config = dict(
    num_hidden_layers=11,
    hidden_size=128,
    n_experts=16,
    experts_per_token=1,
    d_expert=416,
    d_shared_expert=0,
    hidden_act='gelu',
    moe_layers=[1, 2, 3, 4, 5, 6, 7, 8, 9, 10],
    router_score='sigmoid',
    normalize_top_k=False,
    routed_scale=2.0,
    balance_loss=0.000502,
    balance_bias=True,
    scale_expert_input=True,
    init_std_router=0.0235,
    lr_router=0.00274,
    vocab_size=8192,
    norm='layernorm',
    norm_eps=1e-05,
    tie_word_embeddings=True,
    optimizer='muon_variant',
    learning_rate=0.00502,
    beta1=0.93,
    max_grad_norm=1.0,
    batch_tokens=131072,
    max_seq_len=512,
    train_tokens=644700000,
    max_steps=4919,
    dataset='wikipedia_en',
)
Below are experts of layer 2 (counted from 0) of a mixture-of-experts language model. Rows are named up (a neuron's input weights, with its number), down (a neuron's output weights, with its number) and show model dimensions 0-127. Each number is 200 + 30 x the weight over its row's rms, rounded and kept within 0 to 999.
Before each expert's rows: a language model's description of what the expert responds to; "comes before" lists some tokens at least twice as common just after its tokens as in all text. This comes from a sample of Wikipedia text that the model never trained on. Tokens count by the router's weight.

# expert 13
Description: Infobox field labels
comes before: ":", "\n", " by", " name", " zone", " Total"
up0,157,235,228,174,215,227,185,139,224,165,185,205,178,167,195,220,157,230,223,193,205,275,236,259,160,249,223,233,260,228,169,218,215,179,223,197,211,196,179,199,216,199,182,169,211,146,147,218,145,234,236,172,201,232,207,241,186,252,159,189,222,223,171,212,185,199,197,158,166,182,215,207,166,209,249,174,213,266,192,205,285,256,202,194,207,210,154,217,211,193,222,199,206,168,187,188,180,250,197,192,179,151,246,219,224,181,204,219,211,199,152,191,233,233,168,198,249,168,193,201,225,168,231,192,190,160,186,181
down0,271,226,224,228,232,177,163,250,152,178,157,197,226,180,273,185,183,195,188,192,189,203,188,208,252,229,197,175,224,187,226,252,196,149,161,182,199,202,174,224,195,134,229,219,163,158,210,234,225,193,209,211,266,168,194,197,185,191,226,193,236,230,218,199,179,189,239,246,145,262,146,206,191,239,168,161,225,179,213,218,145,227,256,196,176,192,199,163,214,147,194,177,185,203,185,175,192,214,192,210,239,195,184,201,189,241,210,175,185,229,234,168,208,187,211,195,146,137,171,228,242,176,226,191,185,239,177,166
up1,226,146,232,163,217,190,175,266,186,240,187,181,220,246,162,147,199,199,195,207,148,226,242,192,239,144,259,239,278,238,191,199,217,180,200,149,159,207,191,204,206,205,150,219,242,190,186,210,216,200,184,137,168,237,139,202,193,188,221,197,229,209,181,211,229,158,133,187,190,234,198,182,168,220,254,169,177,161,196,200,258,172,275,201,211,207,243,161,234,181,238,228,216,187,188,214,174,202,195,176,154,212,188,222,194,212,207,229,177,181,219,213,207,243,217,162,234,183,227,185,174,229,216,182,200,206,191,179
down1,188,200,213,217,177,223,202,199,146,237,253,223,236,173,241,150,246,170,203,196,169,219,199,193,197,201,212,190,232,227,194,252,211,194,194,188,234,203,214,196,183,218,139,181,189,230,187,228,278,182,195,176,130,275,172,245,157,169,156,210,159,200,171,162,195,178,147,157,111,168,224,204,179,180,173,195,224,203,261,229,216,210,207,174,232,159,200,185,242,163,238,193,253,228,194,168,189,207,232,204,208,177,215,237,222,224,240,166,242,216,225,183,210,197,184,194,220,177,223,255,202,194,161,182,213,222,191,174
up2,222,238,160,205,184,176,165,193,209,218,226,194,176,234,218,175,173,205,198,191,164,187,209,239,191,207,190,176,245,178,172,262,175,230,142,169,219,222,186,223,206,241,231,225,230,175,202,183,193,179,209,222,155,233,226,222,98,214,193,207,212,136,167,219,234,204,217,186,279,245,251,158,183,162,185,243,228,218,211,197,280,193,184,226,200,233,211,189,190,207,226,222,220,209,183,198,240,184,191,195,195,173,126,205,231,184,182,163,236,158,145,199,210,186,180,200,152,186,161,202,204,249,226,255,200,228,185,175
down2,197,169,239,187,172,236,201,168,150,100,150,241,207,223,167,230,253,229,205,223,176,180,187,212,172,219,176,222,198,200,191,195,203,137,237,172,201,200,234,111,221,164,154,237,124,174,157,209,152,179,178,146,216,154,264,229,211,241,190,204,239,198,195,217,214,209,219,209,204,215,180,212,195,207,211,208,254,205,199,158,164,159,184,225,185,185,202,222,214,176,192,199,215,249,190,242,239,190,221,208,214,238,247,223,177,245,186,220,218,214,234,202,190,244,196,217,213,171,220,207,184,231,170,227,191,182,227,175
up3,145,225,207,192,216,274,182,184,192,188,203,208,162,213,236,175,174,218,181,198,187,216,199,207,189,254,236,248,166,141,199,263,176,181,212,146,218,213,202,184,200,156,231,231,181,224,178,228,176,224,199,151,180,182,229,231,152,145,151,199,212,191,182,227,183,216,215,207,129,156,232,222,189,175,177,208,228,191,200,220,170,199,182,178,182,232,187,235,195,183,181,277,184,198,192,207,295,222,186,252,216,222,198,224,206,201,137,217,180,223,224,175,227,177,194,190,200,147,203,254,231,254,231,197,166,216,210,236
down3,155,187,231,185,201,185,233,233,144,171,231,137,214,197,171,212,135,221,154,188,226,190,212,211,257,229,231,192,245,188,225,225,195,224,162,170,230,236,172,220,170,201,187,205,165,226,238,143,192,151,184,180,224,192,190,167,212,204,202,215,202,224,184,190,228,217,197,160,239,199,175,208,212,215,170,266,173,201,153,196,185,154,230,227,170,198,261,211,234,214,210,193,119,193,189,182,176,214,204,205,202,202,223,170,233,236,201,225,162,231,226,239,193,222,184,247,195,230,168,202,144,166,275,177,163,132,221,199
up4,212,185,253,243,197,192,198,154,210,208,246,190,162,181,166,228,166,244,217,218,182,163,153,273,211,173,215,198,219,208,223,169,145,230,214,208,207,94,186,224,195,181,199,231,190,236,231,231,185,229,209,201,235,192,193,202,209,213,271,192,169,134,184,212,203,269,225,175,196,186,209,173,195,167,211,201,174,194,203,226,226,214,208,235,168,177,195,175,223,245,249,157,183,152,198,264,165,228,202,144,193,206,238,226,228,215,155,248,189,173,203,209,210,249,164,206,250,202,189,163,202,189,187,186,234,216,227,201
down4,223,158,199,277,198,277,210,165,240,199,194,160,222,187,188,195,191,191,177,177,192,147,134,234,203,171,203,234,239,275,219,250,190,211,199,236,196,192,191,187,218,167,198,216,158,143,157,187,186,197,225,169,218,223,226,204,217,161,219,229,224,177,210,190,165,168,193,173,148,175,222,209,227,194,182,171,243,220,215,207,198,222,214,163,242,154,192,242,240,208,155,186,184,136,214,214,168,185,168,207,205,272,230,213,208,168,187,127,192,199,185,189,206,212,208,240,252,227,205,179,192,188,236,162,179,246,231,191
up5,252,173,235,140,232,216,172,166,219,225,206,216,180,255,214,163,258,181,210,182,167,196,237,176,208,188,176,237,170,211,175,167,217,218,171,245,204,192,160,147,196,235,193,190,202,219,210,243,188,233,198,194,152,160,165,240,135,253,178,222,199,223,179,218,201,203,210,159,208,212,205,202,198,139,249,163,208,221,178,189,170,192,202,227,170,236,243,166,248,163,181,185,193,203,222,172,226,132,234,223,195,213,164,234,198,173,190,229,203,176,241,222,251,175,225,135,221,231,208,185,156,160,163,193,178,207,136,201
down5,213,182,153,194,163,221,186,212,233,257,184,190,198,224,282,162,166,184,199,249,229,204,216,180,153,183,217,177,186,225,120,131,204,183,146,213,226,181,152,180,190,233,220,198,179,271,221,205,235,184,248,230,201,186,198,199,201,176,185,195,161,247,222,184,171,168,204,184,220,202,195,161,196,227,180,160,214,186,195,218,134,155,200,211,225,190,217,217,241,225,206,155,175,235,256,232,230,156,182,255,187,206,186,182,225,179,213,207,202,218,250,230,206,192,163,203,193,227,234,218,217,145,185,180,168,270,190,210
up6,188,238,192,263,180,176,234,199,208,194,205,284,168,207,175,241,148,265,178,199,214,171,194,195,231,189,165,202,186,234,163,196,207,213,172,173,119,204,251,157,195,170,184,229,219,218,215,152,200,155,145,207,153,200,210,157,173,218,156,202,204,230,175,219,197,200,164,193,231,209,192,170,260,210,221,163,211,145,201,160,184,220,243,196,185,187,217,186,192,191,138,261,247,201,193,218,219,215,222,188,205,180,238,232,169,140,268,250,162,213,217,238,191,203,226,171,169,229,196,216,197,182,219,209,213,195,186,192
down6,243,159,225,190,254,223,236,181,256,207,142,209,197,207,156,205,147,218,182,151,241,124,251,203,209,203,227,167,237,156,247,199,248,166,217,147,211,211,220,231,188,179,215,192,191,193,202,221,183,178,247,229,180,198,185,168,215,163,227,234,229,165,188,250,217,178,217,171,238,158,194,234,179,162,193,188,211,230,228,228,248,192,201,199,252,179,170,168,188,180,176,199,156,198,196,224,169,211,196,195,194,91,181,230,224,168,209,194,204,203,238,213,199,218,178,222,249,243,151,219,200,222,208,164,200,196,182,218
up7,199,206,213,209,195,220,186,187,207,195,219,143,230,228,245,214,208,186,182,195,201,179,225,201,212,230,149,195,232,143,197,169,184,229,224,243,162,188,184,241,212,205,214,186,209,186,189,202,195,209,193,266,216,226,227,207,248,174,232,223,211,160,203,171,183,261,217,243,237,149,225,250,167,233,146,197,147,259,211,192,192,154,206,187,187,277,241,168,217,216,237,220,129,195,202,131,234,210,190,219,158,229,227,208,202,156,204,189,253,182,161,125,247,198,179,185,208,204,188,224,213,156,193,206,150,211,205,182
down7,202,183,191,187,247,195,170,194,186,193,197,189,187,184,239,177,186,243,152,181,182,209,282,239,153,237,221,247,153,237,135,206,225,200,202,163,189,188,229,207,216,245,220,173,172,184,200,171,227,223,174,167,205,210,183,213,207,188,186,183,215,224,175,218,210,194,207,211,214,200,191,216,149,194,172,138,250,186,198,221,172,229,153,177,273,266,207,254,255,185,232,184,227,132,203,239,193,195,194,142,177,218,212,152,207,206,218,179,237,235,233,163,213,202,235,194,201,133,213,141,199,188,175,195,168,245,212,228
up8,189,183,209,243,149,123,205,200,218,240,193,229,211,217,194,171,185,202,216,212,245,210,160,187,235,193,191,219,196,255,237,274,165,182,215,116,192,138,209,222,133,161,200,217,181,171,228,182,180,226,230,169,204,174,221,179,197,192,196,186,182,210,158,157,202,187,223,184,175,265,168,159,148,219,241,217,195,240,224,234,210,155,223,220,216,228,201,197,182,215,171,198,197,174,190,252,171,216,197,174,207,213,282,222,166,137,152,205,175,167,175,229,222,228,180,196,146,180,205,198,188,189,167,231,187,218,206,207
down8,172,221,216,178,180,241,167,201,150,201,244,198,210,167,173,196,214,133,195,166,195,171,175,230,195,149,192,204,181,254,196,200,193,200,196,225,237,154,184,195,196,208,233,156,201,143,182,218,190,258,267,159,215,197,196,190,224,161,232,223,156,191,188,218,231,211,206,196,205,197,253,212,233,258,199,167,179,260,197,214,216,226,261,250,190,167,174,153,224,196,210,220,184,203,183,223,195,273,254,201,225,250,222,235,167,171,211,126,154,149,176,220,178,224,204,193,178,183,228,211,163,163,210,182,217,233,202,170
up9,205,199,164,190,172,240,241,164,248,220,195,211,183,162,198,210,106,229,187,206,211,197,206,235,202,150,204,208,201,222,176,217,247,211,165,238,228,160,200,235,203,168,197,155,184,238,190,180,176,196,206,158,203,174,260,216,207,250,220,227,225,185,230,247,198,204,187,216,230,205,162,284,229,185,187,221,248,200,234,164,289,228,161,155,260,187,213,126,227,203,190,197,181,172,222,227,153,228,218,208,190,165,186,179,192,185,163,190,159,172,208,150,199,186,208,199,243,220,191,197,211,172,186,148,186,192,202,212
down9,216,193,201,230,217,162,231,140,198,253,152,177,234,131,215,279,166,201,202,184,213,192,187,134,192,224,180,164,237,191,202,139,197,205,158,208,236,238,212,234,195,166,178,214,169,211,214,201,183,236,217,178,176,202,192,205,133,230,262,174,199,176,180,135,180,202,211,191,182,229,237,218,190,192,184,159,217,201,198,173,211,193,204,276,173,216,231,199,210,228,181,156,204,209,274,191,182,195,195,174,197,199,161,220,193,204,208,201,176,205,139,202,175,261,174,195,207,120,216,199,240,199,244,184,162,218,172,210
up10,201,168,233,173,226,161,148,184,181,196,213,244,185,229,204,184,222,218,156,226,211,219,234,183,162,147,200,184,184,225,164,183,220,267,230,241,217,261,207,191,162,224,192,191,222,179,213,205,154,161,163,172,195,177,160,180,138,225,162,208,172,202,181,204,189,217,258,177,162,190,226,211,226,222,269,211,167,227,131,208,194,212,181,174,219,219,166,230,174,189,219,166,233,241,263,198,180,207,225,168,184,202,213,247,212,233,208,227,190,211,221,225,180,185,164,217,210,223,156,210,190,244,184,138,168,284,225,226
down10,220,190,245,214,221,179,138,205,270,188,194,262,224,195,179,174,250,195,170,168,154,157,237,209,156,242,206,220,234,195,220,168,177,199,178,206,168,176,249,203,167,188,206,168,259,162,188,148,191,230,184,216,206,200,183,175,278,182,270,228,164,225,204,210,201,184,214,204,186,222,171,164,248,256,167,195,202,202,169,211,241,170,206,197,204,213,186,188,213,236,210,223,203,230,196,216,193,163,207,202,213,203,199,172,185,172,199,255,155,229,164,239,160,208,217,168,181,249,268,144,219,226,200,218,150,161,190,177
up11,192,174,235,200,166,221,202,206,199,181,208,268,150,260,195,193,187,220,201,190,221,182,188,153,185,183,165,265,220,203,209,215,152,185,223,159,203,210,226,192,234,226,171,200,163,154,166,229,195,250,203,199,241,185,152,191,183,165,165,209,184,185,155,184,186,209,251,200,211,226,216,210,134,193,217,208,207,220,248,209,171,171,200,191,206,227,247,194,205,237,218,226,158,237,185,213,238,125,185,175,167,193,158,173,190,210,174,155,254,261,187,197,147,226,241,214,217,193,281,233,155,249,214,230,214,208,203,171
down11,187,213,198,195,202,187,170,188,181,246,156,208,107,200,193,158,178,188,203,195,196,175,218,229,207,232,240,201,218,152,219,153,207,163,255,245,221,149,206,236,217,239,180,199,234,268,203,163,158,176,203,214,140,214,164,197,136,156,193,230,210,211,194,160,177,228,242,181,235,163,209,206,186,201,211,202,223,213,257,248,231,248,204,182,135,144,240,213,229,195,217,218,191,224,161,225,230,196,229,178,188,181,217,173,221,196,144,198,211,231,226,241,181,200,228,212,227,127,184,201,223,228,222,189,176,211,196,174
up12,199,248,160,192,154,183,169,193,239,223,212,237,160,200,176,259,236,178,246,223,169,261,254,183,178,207,181,175,199,170,201,188,218,203,172,197,135,177,225,241,218,197,168,171,161,207,153,210,203,257,190,199,239,238,125,232,240,185,219,205,168,213,163,233,225,194,241,190,186,188,196,156,189,214,183,198,177,224,231,173,226,156,241,235,180,212,229,217,135,213,262,200,202,245,166,189,142,197,226,203,206,200,216,162,200,207,217,219,184,188,262,205,216,155,164,261,158,174,195,171,213,189,205,227,215,197,204,170
down12,200,213,164,211,265,173,228,199,159,189,192,212,179,225,211,184,183,187,240,168,228,164,187,167,232,170,226,246,206,224,155,229,280,179,197,221,226,198,189,246,190,186,200,149,211,172,186,228,258,128,244,160,157,159,200,227,158,187,176,202,254,212,202,211,236,194,194,265,216,204,207,165,146,217,205,174,221,186,194,226,176,238,181,145,163,248,198,185,243,226,170,198,190,176,189,247,146,178,203,173,181,192,192,189,195,220,193,201,154,187,243,195,171,188,264,216,193,217,175,153,208,231,191,203,266,219,218,225
up13,183,174,173,216,151,208,224,175,159,176,187,183,153,246,220,212,194,196,193,205,208,210,201,202,179,217,219,169,161,192,200,200,234,184,175,226,149,204,210,213,220,128,152,224,236,261,197,215,186,199,271,179,158,227,209,173,226,184,218,203,180,160,180,206,207,161,184,222,259,172,217,179,171,194,204,193,242,204,202,196,211,203,217,150,180,183,242,191,191,194,199,190,152,306,138,198,184,213,178,209,290,200,155,186,183,170,178,189,191,248,232,216,218,195,180,221,196,192,200,180,211,169,260,156,230,231,196,120
down13,187,253,239,242,202,178,103,139,189,211,240,148,211,175,193,237,179,206,193,170,221,161,193,176,228,166,254,181,182,123,197,205,245,173,215,190,155,204,152,201,176,222,172,227,194,185,189,175,172,188,251,188,172,232,180,167,225,236,193,200,173,235,257,172,228,192,171,224,201,193,231,186,197,178,198,253,250,225,152,172,202,198,248,213,224,224,198,200,225,182,160,189,193,198,188,172,151,260,231,226,132,187,230,232,175,238,184,219,208,208,205,222,183,184,141,193,219,208,221,189,206,176,220,223,205,213,226,243
up14,162,211,183,171,154,205,183,205,205,225,210,168,241,208,260,158,269,230,202,182,206,230,231,201,187,190,207,197,201,220,208,183,186,111,210,211,179,269,247,189,193,189,210,199,221,222,199,191,172,157,192,168,199,188,227,196,213,186,198,219,269,222,144,241,240,147,215,236,231,167,214,183,189,230,228,216,209,197,212,237,146,236,243,185,145,223,190,218,182,171,211,208,132,164,191,183,212,205,190,190,138,217,182,164,220,202,200,205,152,211,175,170,135,157,218,243,211,201,146,193,235,230,185,222,271,208,198,210
down14,164,241,236,231,205,196,207,248,164,131,207,163,181,171,186,182,161,200,152,267,198,223,184,262,201,222,200,254,206,191,190,184,234,159,180,180,226,131,233,200,205,171,179,228,247,168,177,192,192,128,210,190,197,234,216,177,291,141,191,181,196,236,228,224,174,216,186,235,216,214,264,209,161,199,190,214,194,186,198,214,203,182,210,147,197,157,193,226,212,201,224,180,236,207,189,227,191,199,161,207,186,194,222,242,222,185,208,185,238,228,266,188,196,204,131,237,209,219,174,205,159,216,246,209,188,169,189,180
up15,189,205,207,169,225,208,215,226,220,200,143,214,161,259,154,192,172,180,206,192,182,203,240,192,168,192,183,155,178,206,220,210,227,221,180,186,190,187,202,196,207,241,224,188,287,182,151,241,204,204,155,182,182,156,224,220,198,251,176,204,201,215,167,183,170,146,197,160,192,263,128,188,169,238,200,226,202,211,170,241,280,177,217,194,214,189,238,240,204,206,203,222,228,191,138,228,128,207,201,242,141,207,180,208,248,218,185,218,174,180,194,188,194,215,181,198,224,167,201,226,132,233,213,220,262,177,216,222
down15,207,223,247,212,158,206,186,221,140,214,234,173,238,200,225,197,208,187,197,192,217,179,196,179,187,252,219,224,245,187,197,243,193,206,183,171,188,199,217,211,193,204,167,217,141,165,246,173,225,213,175,214,186,231,236,249,178,200,180,173,238,192,194,221,180,202,207,197,139,232,239,161,235,185,149,236,169,214,150,191,176,229,212,267,207,167,149,140,185,189,243,196,200,250,204,233,231,186,237,146,210,171,262,203,169,181,235,150,212,191,185,198,200,184,173,181,157,225,209,216,249,256,273,163,179,210,166,157
up16,214,203,183,216,208,147,209,232,183,253,240,218,174,214,156,188,189,164,148,199,224,168,173,219,245,232,184,230,166,186,192,183,199,199,219,182,212,183,170,205,159,201,164,197,188,232,243,260,259,202,208,194,224,202,210,197,159,219,225,180,213,120,216,245,220,212,166,239,191,211,215,146,226,186,232,171,201,192,200,240,225,138,255,224,182,171,165,136,200,222,168,185,187,220,149,229,182,176,168,187,167,216,193,209,138,208,168,272,175,210,251,199,157,183,238,231,217,200,201,192,241,156,259,185,190,194,157,206
down16,220,229,189,232,205,203,193,182,241,171,175,237,188,181,181,186,152,176,151,154,184,195,204,172,179,189,194,225,167,173,183,225,209,162,198,227,225,180,217,253,248,161,160,190,168,164,199,236,203,195,209,231,250,262,173,217,196,246,264,204,151,141,174,167,205,166,211,179,229,176,222,194,156,207,148,208,214,193,193,215,209,206,250,240,211,266,187,259,186,178,214,216,205,160,183,187,165,197,183,226,182,221,186,247,175,250,189,222,185,197,214,227,151,222,175,218,220,199,139,134,249,182,217,223,275,205,214,210
up17,220,214,207,220,199,161,198,176,202,202,214,203,160,205,185,186,156,196,228,256,213,238,182,191,181,159,231,177,170,225,252,195,221,198,233,248,166,173,197,194,190,181,174,191,264,194,181,208,166,200,158,170,233,185,204,154,185,192,179,213,156,143,215,180,207,279,265,252,324,199,173,228,235,214,190,198,204,194,233,171,207,181,211,199,183,211,172,233,201,194,230,186,232,257,230,173,141,189,213,173,250,178,198,178,158,227,202,175,197,232,198,282,204,162,215,192,184,229,219,205,185,192,169,203,187,230,218,185
down17,203,235,235,176,216,253,220,171,230,168,196,185,221,187,135,244,200,211,130,204,243,227,170,220,250,217,151,128,187,259,214,214,205,224,112,150,225,188,239,209,140,169,212,222,135,202,218,183,180,189,172,237,198,192,179,253,207,218,245,144,228,247,187,175,221,198,191,164,179,250,192,176,186,193,209,210,205,221,214,215,189,230,181,220,173,211,186,172,171,187,198,205,220,236,215,226,225,183,212,228,201,192,234,197,213,227,220,212,176,136,189,199,169,211,182,185,194,157,178,185,231,280,202,219,196,202,217,159
up18,224,218,214,201,233,192,193,204,207,218,225,114,208,170,187,185,232,187,217,200,203,225,191,241,203,260,199,225,186,228,196,161,218,224,204,248,183,167,199,205,187,160,169,198,201,160,185,183,206,228,214,209,118,193,174,166,179,208,169,170,210,199,156,215,175,215,194,187,212,168,137,165,231,246,217,163,197,152,204,195,238,233,223,267,206,222,209,225,195,225,178,177,224,175,225,187,246,238,250,220,167,196,231,168,228,227,187,239,205,260,211,192,144,244,152,206,184,178,270,154,173,201,194,152,136,219,197,146
down18,189,228,226,138,172,183,217,207,255,218,181,234,176,142,222,245,246,208,183,221,151,177,190,206,204,169,164,175,196,200,198,194,211,194,204,196,201,166,186,204,175,250,153,247,138,176,243,205,243,189,238,167,170,191,175,203,198,205,189,224,237,191,125,216,199,174,205,184,216,205,192,243,182,196,198,233,152,183,234,206,213,225,188,235,249,185,185,205,256,245,195,237,197,195,213,190,214,170,254,235,172,210,195,208,170,218,202,93,179,204,211,205,273,190,194,217,146,224,175,208,168,208,142,191,175,214,250,230
up19,203,185,191,241,185,168,194,176,190,218,210,127,193,188,256,207,184,239,265,212,205,187,204,185,171,150,242,216,186,188,143,216,169,186,193,137,173,222,200,191,191,177,189,168,206,211,229,274,179,233,232,159,152,269,247,248,196,194,214,180,197,185,216,168,202,204,164,161,178,169,197,177,252,213,220,252,215,205,244,198,224,231,209,187,230,205,233,234,159,231,230,192,184,161,217,237,181,237,217,158,195,198,237,140,196,228,172,176,181,176,220,185,205,241,168,210,178,249,192,178,212,154,173,172,240,256,168,217
down19,200,155,225,137,205,212,208,244,153,179,182,195,245,231,175,205,259,188,191,232,199,203,184,160,176,222,177,174,227,176,176,186,182,200,218,236,232,187,203,189,244,209,247,192,195,223,195,117,182,180,191,183,206,216,180,201,198,241,182,221,178,218,180,216,214,170,230,233,183,248,239,244,174,154,201,177,220,194,236,164,254,199,175,186,254,208,228,169,237,185,198,233,262,216,219,197,224,232,210,217,154,190,219,169,245,157,217,171,180,193,216,204,210,178,128,167,194,132,232,218,167,219,189,163,204,234,242,114
up20,189,232,194,248,211,205,190,174,262,204,190,195,250,231,152,169,216,208,169,182,141,199,237,184,171,137,232,181,204,187,184,202,215,194,182,205,182,166,178,199,221,190,169,202,181,291,219,210,208,182,235,187,222,213,191,179,217,196,135,139,201,230,136,177,145,184,217,191,149,165,215,185,185,170,197,182,216,180,216,170,152,193,190,200,238,202,166,205,180,224,218,196,234,187,162,213,156,161,141,251,177,131,171,173,188,205,224,236,202,233,189,197,261,237,199,215,178,234,203,209,188,190,268,226,191,259,183,205
down20,225,238,160,248,189,274,181,222,222,251,189,176,184,252,162,161,221,201,213,208,214,154,216,227,199,206,200,190,195,192,211,191,174,271,225,198,197,193,200,126,233,207,252,185,153,230,256,194,209,210,205,203,204,171,225,159,208,167,191,164,163,177,216,156,231,198,200,196,178,190,207,206,215,197,231,185,174,229,194,164,182,225,136,227,206,166,234,154,152,185,253,187,248,170,164,191,261,222,232,194,195,180,224,187,190,163,193,231,195,164,165,225,173,214,244,203,164,223,197,164,244,230,147,206,233,155,168,250
up21,247,190,202,166,169,181,245,192,268,250,146,230,176,227,181,215,257,189,198,156,176,241,137,166,204,211,212,225,157,238,191,208,184,229,228,156,229,232,195,194,206,179,182,255,203,200,238,187,187,164,244,219,180,209,214,221,176,216,192,236,200,160,166,158,206,137,206,205,219,183,213,188,155,212,178,212,210,162,164,195,148,228,143,189,157,194,218,207,198,272,192,201,194,213,157,269,194,222,217,192,154,231,223,181,188,194,201,211,229,199,165,184,166,238,204,232,208,194,148,185,180,278,171,226,201,215,199,240
down21,208,186,151,244,162,254,187,192,126,192,197,240,183,230,220,127,187,193,195,177,148,247,163,225,215,214,283,212,197,233,215,192,202,174,187,216,191,202,195,183,193,175,183,171,220,197,166,192,194,179,192,184,245,170,209,156,212,146,184,227,203,188,196,210,231,153,235,181,148,208,210,198,189,230,231,228,168,198,204,285,216,184,205,172,198,195,146,194,169,219,231,182,182,235,176,238,221,148,218,164,218,233,199,209,228,226,238,180,244,205,174,197,191,237,204,218,206,257,198,202,189,234,255,277,162,187,162,230
up22,234,224,250,210,227,209,234,181,232,145,182,203,190,195,166,175,243,197,255,185,165,160,184,175,217,233,193,219,165,206,207,202,189,196,187,201,198,143,212,207,204,160,217,179,241,201,239,213,182,158,198,215,229,136,179,197,206,188,221,208,173,202,208,127,183,215,165,231,180,200,219,234,237,207,181,178,183,196,218,175,232,175,223,220,285,130,180,216,196,223,251,209,201,238,177,157,223,207,159,210,264,181,187,196,186,144,213,178,187,170,210,248,228,186,203,163,194,270,181,229,203,177,237,265,195,216,191,121
down22,149,180,191,216,163,173,182,203,223,192,207,189,255,172,170,244,205,194,172,156,173,159,199,220,212,202,185,244,224,213,176,179,239,195,205,180,187,210,188,172,230,226,212,188,217,163,187,251,120,189,209,175,152,218,199,187,170,225,225,222,203,180,174,298,234,191,176,192,251,189,164,198,249,183,213,147,207,191,117,223,184,220,249,150,191,226,207,132,178,195,204,190,181,236,249,200,198,178,192,192,208,218,232,208,196,226,209,228,185,159,231,223,229,248,146,233,193,170,192,253,189,216,148,177,239,228,206,174
up23,220,238,199,180,220,188,176,249,178,216,217,175,252,195,210,171,195,220,193,164,216,170,153,157,230,221,238,239,248,146,188,150,183,178,220,117,247,194,194,216,226,173,209,208,211,187,186,190,233,147,187,181,157,174,181,162,243,164,175,251,179,177,217,243,168,194,182,244,127,216,206,190,221,208,250,239,179,191,164,208,235,173,226,192,174,201,186,228,231,200,247,140,239,198,171,202,137,207,256,222,196,205,180,218,200,198,195,199,255,186,206,224,180,209,186,184,212,227,251,215,207,168,209,227,238,177,150,243
down23,222,217,228,190,250,166,219,225,246,210,191,218,175,192,174,230,185,179,163,166,148,177,181,185,181,215,206,247,223,182,213,211,182,211,247,189,192,201,192,115,206,178,167,231,180,194,166,205,141,185,174,133,213,164,182,208,225,225,224,215,178,210,201,230,156,246,238,161,147,221,244,205,142,189,231,166,283,209,204,244,231,272,211,242,180,191,199,221,188,232,181,228,178,230,187,212,163,201,213,149,194,217,194,205,193,234,169,243,215,157,205,232,206,157,222,184,153,212,224,182,151,227,219,208,258,208,203,216
up24,186,160,249,192,228,193,235,195,199,221,169,201,243,202,211,169,166,169,169,182,232,146,218,178,225,179,230,194,215,209,197,200,185,202,210,262,188,199,225,176,177,205,202,221,193,210,204,215,171,179,249,188,174,172,187,177,236,202,209,199,250,168,201,161,189,144,230,211,221,232,174,188,200,138,221,247,231,251,199,190,197,177,141,262,131,217,202,192,228,159,200,206,235,203,247,194,195,163,160,272,232,191,209,236,160,192,235,200,210,205,146,196,203,186,236,203,213,202,261,166,199,186,242,144,242,288,194,167
down24,178,170,198,139,176,188,193,216,209,239,163,261,188,218,234,205,171,140,224,161,191,199,191,195,221,172,207,146,192,259,170,201,244,200,183,239,233,203,190,224,158,214,193,187,232,279,155,211,182,213,236,127,183,166,191,162,210,164,174,193,153,222,214,187,211,184,154,257,213,179,200,188,178,215,212,215,220,226,208,171,139,211,158,231,209,210,223,186,165,176,236,227,251,191,225,179,210,214,237,224,228,183,133,206,189,185,203,185,195,239,235,245,215,154,198,203,212,201,260,166,229,167,253,220,243,221,216,179
up25,169,172,163,192,226,152,145,233,175,204,245,209,222,186,202,236,145,189,212,244,187,156,197,217,195,223,186,150,216,207,186,194,209,176,163,227,236,206,181,240,209,195,155,229,161,195,229,195,230,261,218,172,181,188,229,202,209,266,232,190,175,124,190,145,250,256,210,239,203,203,213,155,202,191,185,134,192,167,189,196,189,217,161,184,170,241,152,171,194,169,249,249,202,223,231,205,235,199,205,209,184,204,203,190,196,171,201,166,225,217,178,194,207,176,222,215,202,187,246,246,197,195,129,277,165,208,224,231
down25,175,204,237,193,183,221,201,144,195,232,216,168,195,200,165,129,167,200,252,241,189,226,205,207,248,195,217,185,181,193,242,192,168,209,177,153,201,202,256,216,161,221,191,194,183,154,203,187,206,167,217,166,193,212,224,162,192,174,244,171,228,259,192,189,190,185,238,209,230,212,207,169,157,250,179,187,248,182,224,243,192,143,215,200,189,203,276,191,250,146,209,252,236,148,157,256,202,191,209,252,193,181,226,205,208,238,205,140,219,178,140,221,176,152,224,192,175,215,174,201,230,223,204,173,248,205,176,198
up26,213,176,200,202,218,158,241,237,166,146,193,247,209,198,200,219,138,220,218,165,214,220,163,186,172,194,133,223,182,162,215,186,164,164,162,167,228,211,298,218,193,171,171,218,193,253,219,188,170,233,222,188,207,212,194,241,262,180,207,201,190,189,171,146,204,210,192,232,245,250,230,220,244,166,227,207,240,200,192,169,184,189,145,212,145,209,169,210,182,220,182,240,235,259,256,159,205,180,220,237,196,184,198,220,231,192,196,216,249,219,181,232,188,219,179,216,201,236,211,168,182,171,184,160,256,179,186,176
down26,154,149,250,114,214,199,198,174,201,180,182,213,188,165,233,237,192,147,186,267,143,203,236,159,219,174,190,179,175,165,200,224,169,142,237,199,246,158,219,233,178,207,250,215,187,182,174,172,170,187,193,160,204,208,156,163,196,216,212,219,170,202,192,196,205,198,191,243,256,223,232,228,146,172,210,205,213,150,202,188,227,145,241,164,221,184,191,173,181,226,165,204,204,221,214,193,215,275,216,207,184,206,229,187,177,229,251,225,217,228,255,236,191,218,175,238,175,198,192,178,220,182,228,178,187,246,231,240